Weights of a small mixture-of-experts language model, trained from scratch on English Wikipedia.
Size: 14 layers, vocabulary 8192.
Experts: 128 experts in each of 13 layers, 2 picks a token, a sigmoid router, a shared expert of 192 neurons.
Training: a variant of Muon for the experts, 793M tokens, 6053 steps.
Below are experts of layer 6 (counted from 0) of a mixture-of-experts language model. Rows are named router (the router's row for the expert), down (a neuron's output weights, with its number) and show model dimensions 0-255. Each number is 500 + 25 x the weight over its row's rms, rounded and kept within 0 to 999. Numbers have three digits each.
After each expert's rows: "comes before" lists some tokens at least twice as common just after its tokens as in all text. This comes from a sample of Wikipedia text that the model never trained on. Tokens count by the router's weight.

# expert 35
router:457418489506508508491514525503463530502471518472518482476484509489525480518460535493498469474464471500484513507494474501489502482529527550489495529494497489515485537491468535516467504490484504575547455518527500528518493511491512492465511510474502473518511479539526503454499521515485516488494508497466526492490479498528524500505499469444499469551489509501468485465506512439510491521483531480520525514495469483491520546508495551529524501495487513496466516510524452456508521474563475510532473521463482495507532503503484544499467492510497511531486526523495517490492487537526478518482448493468492500484480535508466529449509513523483514515467500482513520503514517471496448526505523456526456530552509508504514521516477550547533486477521520446499477496506519463483499512536463
down0:475503510507523436493492505482513518483499497544535495495467500474503510519495518520508472535472548521532496454513496453537495508516485502472529530518496503454513518506553450517509471465459518472479514508477451532462460487510470507497504521487489510452503504451540479538508493516488516498459467484505499414514479510484492496526520505512487513490484547456500521483456489553513507528546516503511505503514481506513498567519490514496511453528474552480512563489477506515480495486488512469509482514528498529488523506436501521530528512494462512505489486501475466504530506462504512465517474457506483510481516541528511504471538501489553502510461476497481515479511525534481488492459486450504494480482536543516489506512541484506501513513537493520458510503487493534475490506541514
down1:474490542489502507468484465495502505562503492498461513546490458528554429522547555515483529508478522479528463487513517509507480471497524515483529503513483468508515473467494487530536532531500511446490487495492525473498497529451449469501529532490532481505508509475499525503477493458493508515502534460541501482490463513442469446480504508497526521540505527494443490495503501523460504519501513496446527492471495510515523500509487514476516472484541511523498490526512493527498499498510462486502494444525517493494511460506562500505512485476494491505452509523504516511531494476485499528503501497493537477512490474531504522500551494491532500488466512501545520521494494492480487493505528514497465490461544495574518527466464452502496488452513497488538509486540474503450493524498524
down2:501483476496459504469522510515520503454487530528474488477524477473514452536485484512533526489496500504511482531477512504485515512469459511476470517545520496514451479507504516470509509537455492519554565446477520475501510489471495490547461526482504502499487526478515472496537515513482543527506466542511530514476517488520447483521525483502495475521466467519495513495549454441477478497500507489537489501487509514532470502476499487504502476492464464472507481518516484490523498516511499497519544525460493546516528515499475481479508523467505534541496526476515527505520431501523540494516527462510492498482481583489488506536527478511470489485450526495490477479493475535452507480510530519538489505496537494497507495507504544511504497520553471516503498517455449522527477488475506
comes before: " of", "s", ",", "'", " and", "."

# expert 39
router:470485492488511484499485518484460498475440505489500519508526460516503463503521531502494500482502528518517501486489531526525464502487517455550546498518489514453496489507471499512504451497464490513529454515500480516457542550467519498493470507508494492518536484501493501493557502471462491515477487487476505502556493491525485519506500529499499461530554487464466528525470478517483528519485534506488518494485495533454513460495494519560455528497515452505473502523489531494522563484507513511506480476475495505571495516540505497451489500526497472526502525454478556504497472485497518492477497489511447494487467552489501505516509502489560531508479480475482498510474492513513570534488514482524507476469479522476510479455523507522527480494521532473473514489492530505491455549479485
down0:492459495557528531516473495511511466505521497547481496541505519502492524520516472499485455459489547489466479535533451442455523530516498510521540486474515498494509512503504490501488523495521513496465482520493485522472442446545511500519521538478525550492473506515476525459455491508478509541510473512490529434512523501516465511522471461509497468513507532493507501518468485493434498462441497523497480516500504536507525520477507528498527521503531509472517517520494480452493483471510476488503508485463531551527468514506496490481502497492529530503522510462528495506485493524493501516478491549443501483506456506481514479494450520498490500512503560438476484498471489506520520530551491552516557517508502466458503502494502512519507523507517513518490482493496461497492517502511481
down1:489505485495470484496503511520499464510511483514536536533487502525514484468499480501475492513480538492457554522534519488501504494505532510523470486481520508493496437465464487464501527487472502517497505523481517496479469472502540509508481553439490469524510515500494505546523482498463496486492511494509467459524551504544484526507513504475539553514457491510492496540516515484522511504488524506479499479519494533504471467555502508506530453507463525498472467473489522510541506498503532487483528486506486441501556481486504511517520496509567485492519468465499500506540517514489529517502525483505477507478515471491437514529486481475499536534474469501532506510530464499471506518523458528465475519491520478511566516525472496503528501490455463520500527450462515500427456510500523
down2:534492491547494514490511506538526494496520496511505480508476514479503428473510495480503492511473492497470472490518511525475505495523523513478537508493485522507495524511532554520500497518476504504486473515484511502477485482453490509510513542506462475491544476508547479518522533511489521481505464509494472463446534508473490492505479512474483499485474532472489512509458490476480473469455493537491544542527463499527486515484474485544546542495500504535499474455557439475488509520504465519504515533481495495563509517475546513493494544445511536512474504513473479527530489505525472512469504489492493473455502464464489529494491508507484510456495479472539532466524549504474527463550448488474486509477518468511509498526521523502531472518503518476499502552484518519529553476523465
comes before: "al", "e", "ally", "ation", "s", "ate"

# expert 27
router:524483506506465514479509521497510472477523485513490495484471504481535466486506520449526500496541494513537511480465480459508500521540487502565494528527468484496467475478541501520539484506497455508535515501515477480501501506529510499463508511493519499572513520525522524556474481496471498443489528553480499507482485499516472520475534525458493486511535478500498504500478464502545518507490552488441511539496536540469545499533459489512482509518484511500461506477501512465514482458469481494504503485475507493484442457526516525478522479487449505544551501455503532486485471538464482526510521513493544458506467480458455515515537464508507509477503466518495524492501514491518505486460523511508482534521516541462481524467522472528505466489514527515517508476480501490517483525517481
down0:551496504514490490442526476466504451511476495491451512515534497483503488466531479506480488539527492519512516465485509498481484521494477515499514481521504510480498494496545493483485516518553503503509464516530498556495489505507457503530479531494499495497471452508470488542468511480507509517489526477519515476513480476500528466490518508496501503493502447526547511484503466522502520484522542500501457494490493473481473504499541492439558487478544561588505516488525512451443545533493506485480510506495510482514510519483502462473523534483452533532449488505512530520473539533521480527480486455534500498508477465524469523497491503530473516515486532524473539519509478503499517501485511476490533480487492513498543526503447474504450516463516526467509464474487490529493504464519513
down1:529475475509524433454463529531514478516515492522507466497497515518523515480457478493471513492486500517520486518532527503518529476495519551465494502506513502461533479531479503465458469538496552471489509503517483476499451479502495508517511506457502513509507474507525468491486544471530500487494475480510508471502493524504502497525507462488520504495515495521482491482539500496464534496477482455523521483521499522483505542553496499475511495513494427492500484501564488488488504514486503531578493478522520531526483486486556462499510484475516479469516531503468481463555525498458506501543464506500466507546515542508504464502514514488537499509443464423477507496461489504519498507510464475487514549491484496529511482526493489546483482448526537530490482533522513497500510513506520
down2:488531508491496518489504488471514476523500501511479505502465483487537492546484475461531494501505472535519517508522512470483450518522492550500510452495561510513539483490501518486496517556499509514500497451485480510508489501495482496499486481516477489504534498563494481447498474521511511473510449471492519441511508508457512478456502473507497516521524482520485510492506505466465486535550480480501497500500466492504438484472496492503485519501516492532509463514472482525518493493478512512496483486512469464468485448473524491499469511529538515511471535447473532521510528491533488456525531491499480513496481531539485524468506490483521527519509495520469482510489543494554514485481550555518519492533471469470524524523538532446511444499535523512522490538522522471578483515469499
comes before: "ed", "ing", "ion", "s", "ive", "ment"

# expert 53
router:516456520469499489471516520524507532523480521501508491495469481489499465514489556504479477468522530503478501458460520529519496487512470485478488526514478471494512512478516477531468461473469503512489483487527510492508514459484514488478537516481572514510519484501525516477498504515552472491506561504501509514460484492517502532515489495506506492503481467528493473541533508509523514510499498504531486539469475513489508478483516511485456532481497480523509507563442502534458510532528441501523466522488521464531504502498502484465485484538508477520530486444512498502527467493504499510455436489454533497483513470498517531517507536511496483472535446514520495502487540480491505482499470505482449495499508469508480572528471520538511519499521492460433555468506544490505522527478502
down0:486475469506505492513517537527486551475474480488479518534487522536497507533473462488494470476527535467568460500514517484477536477486481499453503496510485488507509495508509481518467493506472495483509474481557509527494521516504530475518451468470516546522464511493508476490511483495519478460504510461501516487487512485466487445523468503516508525495486505474479557479506476502522498507472477485480462524512498497516481493479495526489486524493551494490527512500506460529487463509528499543515451491508558460544509524502529531491458527456474514481498474493525496516532543458446523498535469497528508495488504461464487426526528504518519525471513478506482516472517535495513495484539514524537524522529489482509502484492518512483548535453488513510439519493472510516525541537505536
down1:484522498496517424475520455475547543466507527499538554520491482513512499514483500482524539517537494505483477489493503439539501511521539533495531532466487485494494444506507521536480551447499501511479516516509490518484500504451460499509476496487484502495465511507489488518482509430525521497458475486486509471527499532479514511475467512470490490468488504496535498483506494478480470506500525515506470477503460489515514493473485500511523500550477479485480474498487505490487493460537525527471504499480483481497484489516445539487507520502476529516482506526454536485531505505540512518494521491521484512478496543483494501471450503503459484483514552516532550472499525477497530543522457493585521493519515507486494537535515476535465498461525543512475529534481466523504509490528499
down2:505471504486471523529498500497497520500501476478479451528459524475516461515535490504510495511490569458516551499484477509527475466531499461469512501494515532498507502472503534456483489461517544518482519497467487476487532536526516459486497482498495503500474486509500466509522537446525513468499470498520530507529529506499521527483503483473481448507511498503551491550515516536404502482527493509503463464503520479485495499487495523491484507457506542503518509514499483518462514491476525475466483526498454495501483495485457480522485525553483495501478488479505548501481505557511531492524485516571460495547547505495557513480527526532496512514527527507515498504480485567462520515496471540473466478484521505501510451487494496506522520514469489494482484505480479513478528495508473
comes before: " was", " he", " is", " the", " they", " it"

# expert 91
router:529480531520533500471491493476530519497466468481499522496472462535510462473506503491549462502493529498502523498494465477486522492494521488516530496522521473498472539466462512479503488518490493506493506508508482508502521485491524511529554502503518509553534504558544512514476541481530498453538519521539488494483474508517492486484509467478513509507536536468494512509473531485523484522466484507488492547457506453480503487532479514497494514495511485524481509487531468497511464478515454541539466534467557460494513483490504466491501495507481483502510508480493533546473524545488538505484496481435502492479514497479464504509481468511505498477499446515487450570488535518500541495484530511525451469542473514502450507542529494519511474540515452471453503490521516498479458526471497
down0:453486484498510489505505528511552476473500536446470519492481495505479458488458499519502514531511502488514533533524500484500493519521497481501542472477530476438465457510524485508506517520505492428486519552488514492445517459511539510494490477520529518468466495487482496537496475494513514475458510558522479548500497504506488519495522482505467508510496505551503480514486499485535480510534556496477498532546482486520528523528467506465543497518507460482472552544486534422473486557515511509482494472475511458503502511498473548514505507521544465523512545512507487536511494499517508489485530515521446483536478486454483520486501484494509510517479479488482520471469520509500486508508504507472524509506487526511524498500507505524469506497509478456442523495455543484477476495510500
down1:507534500493520511511501495486521498487476496504528469511554512503512496500518497483466505561466526509447524492535539504492526514492521493470514483478553430496498489495539492513489481501481449452517459481468505483530518495467482473562496467533466535539501486449498479473494493493471557509527462496497531514509518501525523531549471471481471484487482516459497480502499504487505507526489460497536462484513500487524464528524462519472507536459521515502532501489509503538488515464513502474523493538474532544456487490516496494531494522514539477507519477526518502525476517501470527432521527512483481484517483499479514488528513544462488504503500517486487519497490527457512503481457503496505597431524506528504501496504476515471501500516455515514470530479487486488505488519500498
down2:541522520486536509496475508496513495530524473480536517505521504460438460487486460514520496529494527490533482490489512452487522490496456495454523531496505447524520532496490525480485530489481507460492497495512519475472509500505499521534527515515486478516572504507501537463511524512438479519481521500544488459502491506453462483454516507457491457523469496532526489547513527507508546516525509522523483503517478510491468475545512517500556501471486481553489516497495507507531484481510481542484527536521548495500504477498517480498465511558502496464474499459494489468457526475509480525544529500475518490520485497502499514487488488551488502470477494505478492474520467486490531430514527492467500504555475497470489503446483525503507496494453473534495483517528520477502486544499497
comes before: "|", "-", "Rep", "Source", "Rec", "Re"

# expert 94
router:537454522507484488504548514521505495505443509491509509502542507488502524496480487462519519485481479553496485474452518520498473505503463481500519451476485503538492496459495553552540496515480480465506508505474489454515526473458519496522501476466501474524522528480513512522461526477470484488493455581476472510526512534513502529492523522475522509541531496476473491534482538512500505503480502461482493502512500481521505489534434527515524499516501478518499474516476468489472486418516482525493487563526548518501488513473504479498499485507524497537552514465522540530491482491486520517489545459482531469486500505515480552495553485480517507474493447475520491489501512507526489440488477486531493535464522507486479537483516501488485483487513483503514477504506516508486535503468492
down0:514480512497484507530475511510536478511467513501498516472519532495514435476480518477501494533508547533462497509507489504545458536527490472484509562471494515503475528521491487512495514525503490519526486559482515510541442533519459500445527471462517471516487498480493473501496498469494547503508491537505500518468524557478475500496460485509498495477525519494520491444512534475487493518469528520452532510484497521539494522501530486484490483525477505488518494477462481494453527502487518502520520485480494519535524491537502508495493514494472475483524492471506490580479468475496490509485502519517505433504445547477507526488497534498492542471521486484485492483473475507507472482532513508517529507541507511489464531457493493485506502537488512541538457509450483461466456520547520
down1:462457525506476521495489477529471487501455551461553507520497514491537500506462472506487512496513510514514473482525507466523517533508504489492480509500480491536460514550506463467486478498516464528498508483533476503450480544520514465472530519517512503425514504485478472484527517483522503501460499442511490510502479507487523536512491497528470551514500448537485439495485520455516456491509505515529469510522496507481514512509520504504529486451485522499493478464487498524508508507525472473514515489500498520535531505519469518531455562499480495517508495514554550512479480524535495501463521461448497506492522505544515492482496493531480462493512510494484509514478424472500498493550522502483532508489493491519509465525519503462500514484488527558504534517497531511445523518463504
down2:520498499540488465498461509531526516480505499505508460493532522483516483481534517479479493499519499489510487532453500472461492533473517495485511481463534525458529503500501541478466559486511485494495472501475483476431511533489516462503508494480523488470528509472484536493535501508508461480452503562517518523500524513474483539468503496519462506471483486513510453502495493531544512504536512545535478489490495495516505529484505460471529472496516532488519495531474499480498515520500519489498537469483584519472463474538476479496488487498518493494543491523505488529481489505517524497504513465486514487527462510469475466533493433516499506553523488499477534489493492517514467512492501547545500496530530478473479498509489419557489481520478557463469502524520497518508485502529484
comes before: "ion", "ive", "ing", "-", "h", "ions"

# expert 73
router:466515513459528498490521522433528529482474509480543505496516487480568513487496541490467456499481449475478512442528521524486530492518480509506545511466528477503495507487496502498512495503506480467493486518555499504456507552509516473507517504484517534484507503485528517473503496484518485497502497474482516500528494487523514546461510504484527489517540560504448518477501568491518499508451489471501498526465494487478514489549496514527470501494498505521493518485498488528489544513494461501510465536472513490489524494503505483486495500492509532505550508512516485476490445515528497546515505452434530460479517492513513495457500507530484514515462531511454471492516496479504470497502500493471460499511475461508479523573497537504516528507500492536422498492532538482528477518499471
down0:508514545484516520517462495537513486552491493486519513512488500528482501469462503490468492503517527494490501452497503521455495549467552535497560501485540495541504482460538526475457440453539514493542512469521490509529462504473490503460499521503483490492500499478529514498505478510512453541530482484484507478530489528509498542456496486509503495518539480486493505524511487511518536482520525458477482478509511496504547526480520514505516512509487503478463511523509526502506479518496521488536522530456486472544488492501494501472482486439512452444521453492525472481513500492493518461527553488534438506488479471513509505535516537459524454499485537492486490522479493515505450513488485460464499492525511476485540494523538454499493503545515524524531505536484496497498486469479467
down1:478511484484480550503491531465544525535466497520487461465533513475477511544559472482496530566511538498485516515484498484520515480485487543447512544464524508478532516495514456486459507504549504469480555526519485509516463526522454510491564507529467477480498509511538506477485528496475481491547486480481510459498557459511460463524526520504502485465537473482525485516497478495473516485495461484502482469513490472496523469506467462496505488513469532478508501495465463462498523531525514496529525532525482486502490470513470472522483493494495486508519469529496506545485520498492515516455474538469528501481539491484492510494501510487435505550481520488452503485532491492488502504508506528494530495521514486531535473504460477517505525526525499496519489476521522500496470494541471
down2:512514479525491516492502494482545453495499520474479521527518488531466529517492528467528474481451467504506527485528526486477513528458444517475519515550535481485548492472524499548519489470485485491520460521503467493539490477463540486515472561507494496551448511507476482523540521540515545520480526471441476458490498535505524510508493494552475504517496528507482484487450520487488524469486491459513523538513559480501488479525488501489506521512485467502509514451508453524512497474501533527485535489526481473497508498502485484513512475481506504504527509476527529482528479474498499499488486470515485511490543449483503519514498464479474562515494485526455559481444504477542491505522481495482481539491479461497468527521520498488502513476512525491505487509472511493459507529520511
comes before: " |", "\n", ",", "\n\n", ";", "."

# expert 40
router:512509486463516484474531492450496463510488511499515484481490471496529483478506567539522474494491504495498501493464487512532490491494562495518525517461493518491460505467488518540484473519478545488512484506533486461477522508488525488529515541470486510488493477523516492517501549509501523485480466545497520482499483483489495490529488499522488427515525488476542528503512504474500531532460514513463540516499499544494516543496489530532502515514478512544450492495520515498518508514501473497508479513496494498520442482464498549494499498526525489527518504466454460464495524545531443509500488494444518499516509453508476507519562480514530451474531521485445469520469489527480528480500567479501500496501501491495443545479525497535536498489527525479508514491466513503511451478495497
down0:544463492528462465526517483504507448508508499514540473532518488477515506528481495492508502485475550486497524505497504512507461468488534441477478546477484479480444559523478522470534477511519541509497494472504497486489522518485500535500515497493512467534469495536525519466485458531522455507511492509502476537559523513513512506504468527512502480517501534524461510457497545504511536508513502506499488456451508515523500508490455532506494450470504510505482526505507496527485478507493489477497503504507468475462555456460465473477521526444497458505514529524496473492494499494490495501516473518554498475485485483473503534475499510474492550513456489488502460456486534502498564466511489500523497521540499499504528495467506546473502527495529484544461503489493524518553522525522482
down1:520495526480483471483497530497497495462509533510511491507520511475517481511482475527503509496518458513508499469495502501509506522449459510466493508478515491489523530489504492466508530484507518511482495510458520501502480483529475507520540522461474549526500468524450470500488520488500508497527460529481475490514466522484481516491497517476517472539522512485468456516484486504498508508536506515543509514505472474503508473521503471488501502477495482551517525489511491571511462543485533475491509450488503499511510539496508516496546538497516512450500496532497497530527500464540455492501526508540519467453512489486526460551507509563541467473505518482537498444443562522478468482472507518456555485481507514492513462511526479465464511465524533543464456507501494438512511532513496
down2:521498487516546520487502522533477510484490490510489504500475527503484507481509464489488480496512497519489527515518479493459519542492534480522474463431524490475491522501512480487506541496508476493472473498486490518507507537490469483481493540507475498526535472468510525485505488490518505491499507512466507504507480524484474495500558457516472527473508495519482509513533533479490458475509519511459502494525494509472520547484485495506495529496473508451511541479469524540467522506515467480470522495509532546512504488471511463498522498519523513530483470492446507518489507500471505509502519520559495447456461519498508543492478458470485504580533496519551501499482481436481564549464514510492507496498469509462487479540472522511520542490509495424544479498472525513489533521561481
comes before: "s", "ce", " of", "y", "atic", " and"

# expert 30
router:481513533467504503466540512440533505490491472498476513492428488481478489498437495526483488484530473528482511423488459456491506472497506547524499484479490438477541502486457543560492502518510518563566515515497507494488527476492545526489503528517490515510506518507518529484513518506514497472455497525491500526512467554508473527522573506484499415514487517471505484494501455465491498500442487515487517516490472491501530511513490534516516501515510476517483470499546469478499512502513465514505470545510523478510519498518505541492505480534515484523514508503500508484515466515540459498489503495502477486495444524529465487491477512524518498483492518513508502523492496509484456501499544477536495479485512506487474488533481498514512510498515516512451528471543501484495508530519477
down0:515519501525506506484487533451550476537500546479521523516501550495469464497447502490513530468499524489539503466506499496515513482502431511453484514515541486512496509534532465516510504519538502492513507490521519503485496502535474505454515468530471540482497481494485455463495512510500544489499473504512497506482507449537453469533487459524525481511496513522494516495513514487485488512459511532503502545509512525489491461520488465505507483483463540462557479510516495506491527479508513465423465544484495507491480541506474449483487506538529521477493506494493494527538491503496451489484495500481515521511488425531475510522518515507482488502495443470490514497486500494504473437549487521497568539490525491529510511463478481545525499519506488534519479529519515486501478507482501
down1:498473512527543547498496512472494514476508488524511520464490475508459495481492507474540510486495489519474495507549467466532497537499489478517516524484547505557535466494536522531496541443473483490475478482449487469536490491540519469500545496491487503487506512506536501490489488499525510489487509542541480489502480533495495506460510476464486474493499500476488488531520490528452526520543522567501502478497507485499496504540519534501495493503505551508510500508514533481478486449474516498454496483470443501493483556494494489529489530526525478463450499529521513430528463502494501495501525499513502510503490481487490462507469475520456541533506473511488522511489488457513512482522492494527488456548532478489487431505489507523500512488488477555486490491520544459491558516525473
down2:457504490506547490511503508466509474498455466494490501481480480489494482458505497501517525491531482477552502473566465479517483498469542498486501502515532511506496500507535499479489543510514513488481495502488502518515508498511520473444501457528479471444501489504480484483457510504544488473486449496476537524523532494550514529488480510479514479439506508548484515489502505533491502495500467464531490515534514487531480480481522537474542464472541499513509530443498482518515532500494496515482519523522489514474481487495500500488506549503525501453499490531503511489484501519515480512523461515529523488443554450488468491429461540488498530500562501507549497516508480580479484511523523476475539479501508485541485518477497471510494482521512455552505492525526473501508504502499511
comes before: " of", ".", ",", " and", " were", " in"

# expert 61
router:463485506511475507533509524542508545509511488506538515513502493497491454494481477517486486511484491459473500448465470483483547525502537549510487490510433467493510524490493516501490489474511493525503508549536446505459533487522499484469502513508529475512505520499490499494544511468499475450503443477510461500496478532487512501497468487492509469533501500496506493477523458451470485509454525509491539463498523474510528517514482514492469530525487474508478514498449466501493490501527542524492484580472479453532478503531511552512548522552521512548510521497496513507504520467529461522482473469482490470464521514523527492538469484495524515531496523527483495508517480515496472510492557467532487511532489531477509518501549472484510523457527497460488476478521506474502490487461498
down0:503477453502533533459474533511493569497500498505518513514538505462469502445493496508462485488526536491514465546524511539471502480475490495421542499579484476502534490518502503498472483469458477495546509512491513507509443507536465506497461512498507486477489525480512444483501479524501477486515500430496506521477523525481469504490515526506536482525482497491515454485536524477457541535496511536503461480517484483502486528501500535476518495514503535496526506509509544467525505446524479495468457511503463476470509544488496475520499480474444483507515523538515510526522513475540507488482483491465541499526498490468527448524486532522462517478484493514517485486541509522492475496468528536524536516545528488518504515521496504484484500499521494502489507484481518502503501524492491
down1:463523513505495494462485491522494476468511581529504467482482478466483521493455489492490470500475524475497460518479543518476528529459546524475508523472503531509456485475453476491502528519515536496551483546508515491529530501497495511468486510507502473495539524536526513509474460494559484481454521503489519559523526516486462471488499508487473501505512492458481510513506462506480504499552486520523524474490483483550496502514502493506534491488527476488521476494515489491511458483489530529474520503476495532476496492522477482520524503483560468477467507526476471484528524501507469522509518513508538490465545502531459530497513480512466551509548534474505510507487481488538552490525513505473500509481521508502472506550463537483465439474514497463506507503514490482499459457495474
down2:494496530427499460467503495515509484545497440526508500468480511480509528483483550483538517538513518505492493485480524495515452474520515515482510496507490516520509516507499513503501460511554498497497480506492474542490488514516483468542481535524522515514494512517514525472529506491503493497499517476544508507520481511503469537479511494482468533448502474446467518462475477455479516463462483505479483493542510476538510514481486478479509513487462482471533512515487486527483519463485482483504547533505477478459487520444470501514498517532540513518468467518540487496514517553493528530468538487547470523488550513468493509476508497555541486457521525503465527536531506486514501465493456539519498504486501458512487550501520580520492513478459487495484497482478474497510483506480514
comes before: " of", "s", " was", ",", " is", " in"

# expert 0
router:521491506507513517518518517490496506505526480456467533476473474479525482508475501505524504542511514526498493513533488509498509436505511506506489498518464469465474483459497508523482508483493506492500465536467506445448530519481489502482471478489503495570514474528503546512569505447507487451497430518451530518516441542543494535471525505469474494477463526472526507513480475473536495494480500499503534507487513503493530527495517540486494505497478482497466475507475516451510510460506493521509501478520497486506502491462511495483533492504501544534495520501511497514505491473441553505513472512471502483499497475556449507453478489499537498532489535479494498515514549499555508512491521439504497515491492538509488497526490544531518481469483513510444516509514535495484516485520456
down0:468476521457558512500546493511528468487515496451484497513516520503474505482492492542478503512506502503513505486508485468499514522462505534513510448520500472470495443492518507497470497495504495494489494459472552467498496531505519449440488512502533494505536501480489476574498514490498562453498467518453500515478460477468471507499492479487506535488511523562528468521514497538480555498528505496478488458523508477502458481525528506466511472530487526473520493479467482531473522511489549513514541492483497494506519492564536493464527481547493555487480514493533488501523488500534494510498519469492483482502502504548504463517498513525498507496475513556472518504495488498506483512522490451486496497496495488577475475498467486513481492517517507486502456512520474523506553459524510
down1:486480515493511476468469480496470477480480468472458546524511525475521469517528501510512476482475560461531481466514480494492484519543510481523531479495501466501478498499533474488469535522449503516515511496495508522488527523518491510500495487454482529564539472499457473495534490483527473497494476516471513514526516470493543494468530491579513520516508497528485511500501499512502489510500509505524507514507489532462530466517516511462481486495474522439472508485455485529506500490541516537458474420444485532417523511492532514497540482499514475519486480489533520544526504539534473497490482493527506520538496494490514526484520485467487469524478490510496524484466482512496500529477508511495460499515531478521482494484472528503548541496486494509477486518526505527475528528554486
down2:525519515513495514519468487499539493496523497477456461518500472504527491444481521505493488487534479509509472484460434485496485481512531501477524471497482449539513508527509486493485532482486560496475514528536530474490500472488486502475506475523465490473487504517483503495502560445416501485450485541503468494486495468481514480447481518465513516487532511477458542512513537503468520522474500483543454531538542453486482503488505500473477477476527487511471507499477449517475497497533552521452482528532486523508501506508518464530464484507494501537528511477537480513506498542494523523541543526525516529542536472509503511512515524510531482506534500511500465498518513514535504471521542533496481486465505488537492506461469489506498509541487492518515507505528478497486491506473533
comes before: " in", " by", " on", "s", " for", " of"

# expert 46
router:515503527509485486457512505524484537441452456512493526478487502539506498521485516516562484478494470525503527480507513454491515521496461492530506494506470522489516508492477545498498494485497479519481498518504482479453501448492496467491549492484528539506542512500526508534519473523484491500501463495527493507471491525508535464440525485522509462508491473484527545464490568450514502474445520404516522493500481463508493447512505518484531505521482516522497474482523513459482508515477493488508489572451503481482485477533508469492499479461508460484511523509512510483496530538509466510513528497480460466491511567463507502493519540508529502493532534519488443509495485474502493490510520481485517501497497518494486536525523490529499522507489475498501544499497483500463478498496543
down0:479495501480471511497550478457481460453540534516514480478562540532525513466501516516488494476494466525452472511501512454532522486460466534505468486472537541486474505492531458533479504489524526499504471503513493475511509458459434489506525490491515490483504490513494464518519486510462498543474500451493486513493504510507488465508508513535548492525526502495538493481459480494519509504512479536494494519487497483477464519490547467500472465513544518504496504547516506509490504509487515451508550538537524475465529519479485473478473482458480540505514514511483486499558509485554520470488482510517501505479543496496542449525513510483476491482481479466550512539491488457531507493531488524496518541529524497504506476491548514517536480521510510520444518489494480481497520487466494
down1:494522471458520455501501513471481533486467509485542441506481545476528546490503552488474526507493520480439484512518479548530504487482491533488476537461495517522486454471513466492468508536527511494542500527497470527558502465501465463526507549513491492458494519511477489527514527479505489508483505494502504530522539539522490478482518517452490468513512480519506506528505540562498499505513533514505508516467468478457483507515526533538495462518486500534475470515466499472470520530461493472487510478499519490460486515552458524523476460543521516508521532505508512499469458518519536508518522534473522486490482504497471475500527500475450509450515502478505475438489478503552529492467509502500495527485471525483469479507512485498512508486502527480505473478514516517534510477510473
down2:530525464498535487512521480491514481549477500462497474516493476567455481495543505521516514500491509466508527495455516511480503504490470493518502514506508491509484481510521509532505544488553548484544484483532502518536497482491481484501529507544480509498498507517507497485482525492501482575489498546527477502480467450539497511502483499523499496531519493512543496468506467520454496503540510534494530533475522485526478480460531505482522498509518492526552457487509526485498510509453468493467505494536491475504476440497451474499476505466504447517486503493513497513525456535473510490485515473538501543502501493479510491501495443505490505535467511531544454508516505506494482514497504474452511529469450531522486515505497475476436520463447540484504504499472537520481552487487470
comes before: ",", "\n", " (", " and", "\"", " is"

# expert 11
router:516482508497469505508502542480508468484490475466519495475466492515502494469523470521515445504505520497469502500530485537510521503480490540499516491516486490502544498514552520562488468495521485478529519510520494532469518509530502527517505498511542481564516512494504509511492556473490521421473515525509502513464500543490564497509514500464485511515550480471480499496425450472548559510506531469486500525486482484461538522524480524510455497502509514512451504513504478498516473516495471481530501475494500494495487481472492446518473521499479491540523482442500523509480489498478522502498510498470502469499474455467506523467556486515487474474531460533523489524496480542504509502477485502453500534520502481509475489506494493495530516473508491464496522500568552502519494505482465
down0:501473525521485515485508454511531506540512519506452486522530530525541516488480487491505496499501452539503475486492502491518546479527493533460528497452501507502469514501443540496485499511461508467522512510502522542462517513477473488463513481486522485491520557544491536481509504496477464494500531549495502498531462493488472487503456450546488519562494489520481509502519495490473522531493502482511487488480464486491503470492518516488489443479515492476484516530494500530516500471492497500473507504522507452519550519510534477516465500522508472546465464517528470442464478501454518494545457492518501476541514499515497508504506520495499485501513486492539477499482528514487540454529503515480494496513526468500513488497508466497487493531442487468522536534448540517493505514499592
down1:495520526498525522498491502526546561508528535500499497508512459467541527508485463532536493473487457475528508449486517517476539507494491521508506475487478480451483498489459480466478530460484472500526479494484461461476500531499509528525472477521486503470460496480500511478506500471520478487517484515467500533478489517542541525473505465483512494495503447476515522479560494479474501544469449532501488503500503494513480496511486486475534500496517548499555500469481565567530502507510516512477513505471528526517490505460546501558530494513503524483496521527495473460508510488458479484497485565498488527512540500484468452528476480518522502484499541521476514455533484521489503486504512495485523487496518490465493472507497517462523493508534483542502505479488455468529554488494501
down2:499493506509513498494487508485485503502471515529493484487484509475481533463468517540498450479511524546453491512477481448512542486445515504491514489563535515462471527529463484520480494479515554497484451544544502503508456505516482502485498501519495530472514487490515496489532504527506512450513503498516477537478494476514534499499490463524501485478540508501488477506517497527506526505513512533513452497524533543524473481471476514511498500472535533517503444509504506528495481522511486491538526510509485506475526455509512550484507536507484531510497573538519491504540475516473459470438515445489477507481511483544502478472532504457518481474469496507466528527463509472526458540510500510473490491502546518492517513519529490529478500532471477472475490509458478529484433484505503
comes before: "ed", "ing", "er", "s", "|", "y"